From a checkpoint of a small mixture-of-experts model trained on Wikipedia.
Size: 9 layers, width 160, vocabulary 8192, 33M parameters.
Below are experts of layer 4 (counted from 0) of a mixture-of-experts language model. Rows are named router (the router's row for the expert) and show model dimensions 0-159. Each number is 200 + 30 x the weight over its row's rms, rounded and kept within 0 to 999.
Before each expert's rows: "raises" lists some tokens whose logits its average output raises strongly, later layers aside. This comes from a sample of Wikipedia text that the model never trained on.

# expert 14
raises: ".", " and", " |", ",", " (", " "
router,210,144,191,171,182,188,176,186,221,170,157,210,185,178,195,163,169,166,196,237,195,185,247,192,157,195,181,239,235,172,178,186,191,210,165,155,159,245,178,195,152,204,220,187,229,150,162,202,167,270,159,168,156,179,201,162,246,208,233,181,149,186,153,249,204,147,199,193,238,164,163,165,139,179,163,229,172,262,164,154,199,189,223,185,194,221,213,218,186,221,147,205,189,173,207,179,246,222,218,216,174,223,215,200,231,222,245,261,205,218,194,234,228,188,200,150,200,205,213,166,171,195,175,258,216,221,161,244,220,231,201,224,213,142,264,204,158,208,244,173,207,233,205,202,173,194,194,151,188,153,181,209,169,215,222,213,219,215,244,187

# expert 11
raises: ",", ".", "\n", " and", ")", " |"
router,221,211,218,185,175,203,182,179,187,203,150,218,206,159,185,207,142,180,185,261,179,166,230,163,158,145,178,234,218,166,200,184,168,240,165,177,171,237,220,202,157,174,218,192,235,135,209,209,222,246,131,140,182,196,241,150,227,217,217,212,149,213,189,252,203,177,190,195,224,186,168,142,163,189,223,196,191,203,212,194,214,206,241,166,202,190,210,197,206,262,167,218,134,221,234,131,235,235,243,180,161,219,217,214,256,200,211,224,207,249,183,221,178,216,194,163,250,229,234,169,178,224,222,222,242,222,212,210,255,212,168,198,239,181,260,207,151,262,201,189,227,175,185,225,200,221,212,201,181,171,176,188,173,235,208,187,207,221,240,215

# expert 22
raises: "\n", "2", " (", " |", "1", "-"
router,191,178,223,184,193,208,153,157,227,174,155,225,238,207,204,232,129,204,192,222,226,172,203,170,158,181,178,192,235,151,193,158,211,175,193,194,174,204,255,192,192,189,254,198,233,183,180,182,220,239,158,163,179,180,198,166,280,172,229,152,151,191,145,251,179,137,181,203,239,176,146,180,153,175,203,223,160,229,179,201,242,199,238,144,236,248,188,215,214,223,160,188,185,218,232,174,240,203,278,229,182,203,197,228,243,224,259,222,258,218,171,199,194,159,172,158,208,211,196,194,201,182,174,240,201,214,156,224,254,215,193,210,226,194,209,231,176,203,225,167,239,237,231,220,187,223,200,188,167,196,186,207,174,215,194,216,219,216,254,183

# expert 7
raises: " ", " (", "\n", " was", "'"
router,215,173,213,160,188,209,168,190,199,166,156,216,189,181,195,194,130,194,185,238,210,172,231,158,139,174,184,234,228,166,168,192,177,205,171,156,155,223,217,179,155,178,258,193,243,169,182,203,192,254,156,142,157,180,210,135,238,216,222,194,174,215,154,248,191,138,186,183,238,164,165,154,161,165,206,214,182,236,185,208,217,194,244,155,215,200,218,202,178,262,125,223,174,193,197,171,247,216,228,191,180,200,203,249,258,237,239,252,237,235,209,205,210,191,199,180,228,222,212,158,171,176,205,247,232,208,165,232,230,210,202,216,228,163,239,214,163,228,244,190,206,208,196,209,202,198,210,162,193,189,157,202,171,218,234,178,195,198,246,187

# expert 5
raises: ",", " and", " |", ".", " "
router,195,183,253,162,199,185,138,166,210,168,187,203,206,184,186,182,134,178,211,240,200,177,228,191,153,162,179,202,197,180,198,200,175,229,163,156,153,228,208,153,193,165,219,195,237,149,195,202,200,235,195,156,168,154,230,190,218,198,216,226,139,226,159,215,211,138,162,184,231,190,177,131,187,159,183,228,167,252,182,196,215,199,236,192,220,212,222,212,194,294,146,205,169,211,210,150,252,208,250,205,158,206,206,222,220,213,238,257,222,232,198,232,249,151,195,175,210,230,210,147,179,186,191,225,229,194,155,227,212,217,220,216,223,166,219,212,132,201,259,180,194,213,198,205,222,188,224,212,179,170,149,231,198,226,222,188,194,225,240,198

# expert 0
raises: ".", " of", "-", " and", " |", ","
router,200,195,225,153,187,234,180,166,208,155,173,234,146,193,178,208,147,185,200,233,219,165,239,166,178,213,191,197,232,173,204,202,172,195,200,176,195,225,183,185,186,149,253,210,230,191,153,192,187,272,163,160,171,205,231,191,192,211,222,184,169,204,157,259,203,176,181,146,276,157,198,135,145,158,204,213,203,241,191,219,219,222,255,198,202,217,222,188,170,231,166,206,182,223,213,196,233,220,211,206,192,193,219,237,267,246,219,276,227,237,224,189,263,180,188,188,223,215,204,192,172,171,218,230,260,189,141,244,246,244,182,232,249,188,196,193,174,240,213,200,214,192,189,209,191,199,227,187,200,199,138,176,188,232,210,208,215,197,247,146

# expert 21
raises: " (", ",", " and", ".", " or", " |"
router,209,172,208,180,179,209,150,181,174,148,164,201,192,202,176,198,153,200,209,253,197,174,241,176,169,162,172,215,208,185,202,183,152,214,168,159,148,233,195,192,172,163,236,219,258,175,189,178,211,246,171,129,165,212,200,153,223,220,201,227,154,236,183,238,210,123,190,163,236,178,184,194,166,163,179,238,147,220,180,217,239,202,230,146,208,193,198,204,225,241,134,203,177,184,236,146,258,251,251,230,161,224,217,211,259,235,222,228,226,210,223,190,208,212,198,158,236,194,211,185,166,192,218,209,242,202,187,254,234,194,219,232,219,151,249,204,164,208,209,200,191,203,189,222,241,206,213,197,167,165,167,182,171,236,211,203,191,201,248,161

# expert 15
raises: ",", " |", ".", " (", " ", "-"
router,247,190,217,158,176,210,153,228,175,187,165,251,221,202,225,210,151,177,207,207,219,196,200,198,127,171,183,229,215,176,207,188,166,210,152,151,151,181,245,152,131,205,228,197,217,157,172,203,219,249,182,163,139,166,200,143,227,245,221,207,202,212,167,257,227,145,208,145,226,177,199,180,166,144,189,188,194,215,198,179,188,169,234,170,219,186,241,211,183,257,158,230,170,195,218,174,254,196,220,186,207,203,200,231,254,216,229,230,247,230,211,204,218,170,193,177,214,234,212,175,182,162,186,226,257,221,138,221,198,222,207,214,227,194,217,182,201,211,247,207,190,203,215,211,168,195,202,166,191,206,142,183,173,210,266,186,169,202,264,179

# expert 3
raises: " (", " and", ",", "\n", " |", " "
router,208,158,222,136,183,176,176,170,220,165,161,213,215,199,211,191,138,170,181,218,216,184,220,191,158,203,199,219,213,152,179,189,173,213,159,171,144,215,235,192,162,179,258,196,267,184,167,183,202,257,170,142,168,199,213,146,223,219,203,171,154,220,159,233,184,130,193,185,246,157,158,155,153,147,189,221,169,236,186,192,210,214,221,167,218,218,194,204,168,235,145,219,204,185,211,131,250,232,225,187,169,192,211,232,235,245,226,253,223,238,204,211,203,180,205,194,217,203,187,155,189,169,180,247,241,215,176,227,236,213,206,216,229,198,236,209,164,247,228,168,187,176,198,202,225,191,200,165,185,178,142,218,161,211,219,172,203,190,246,181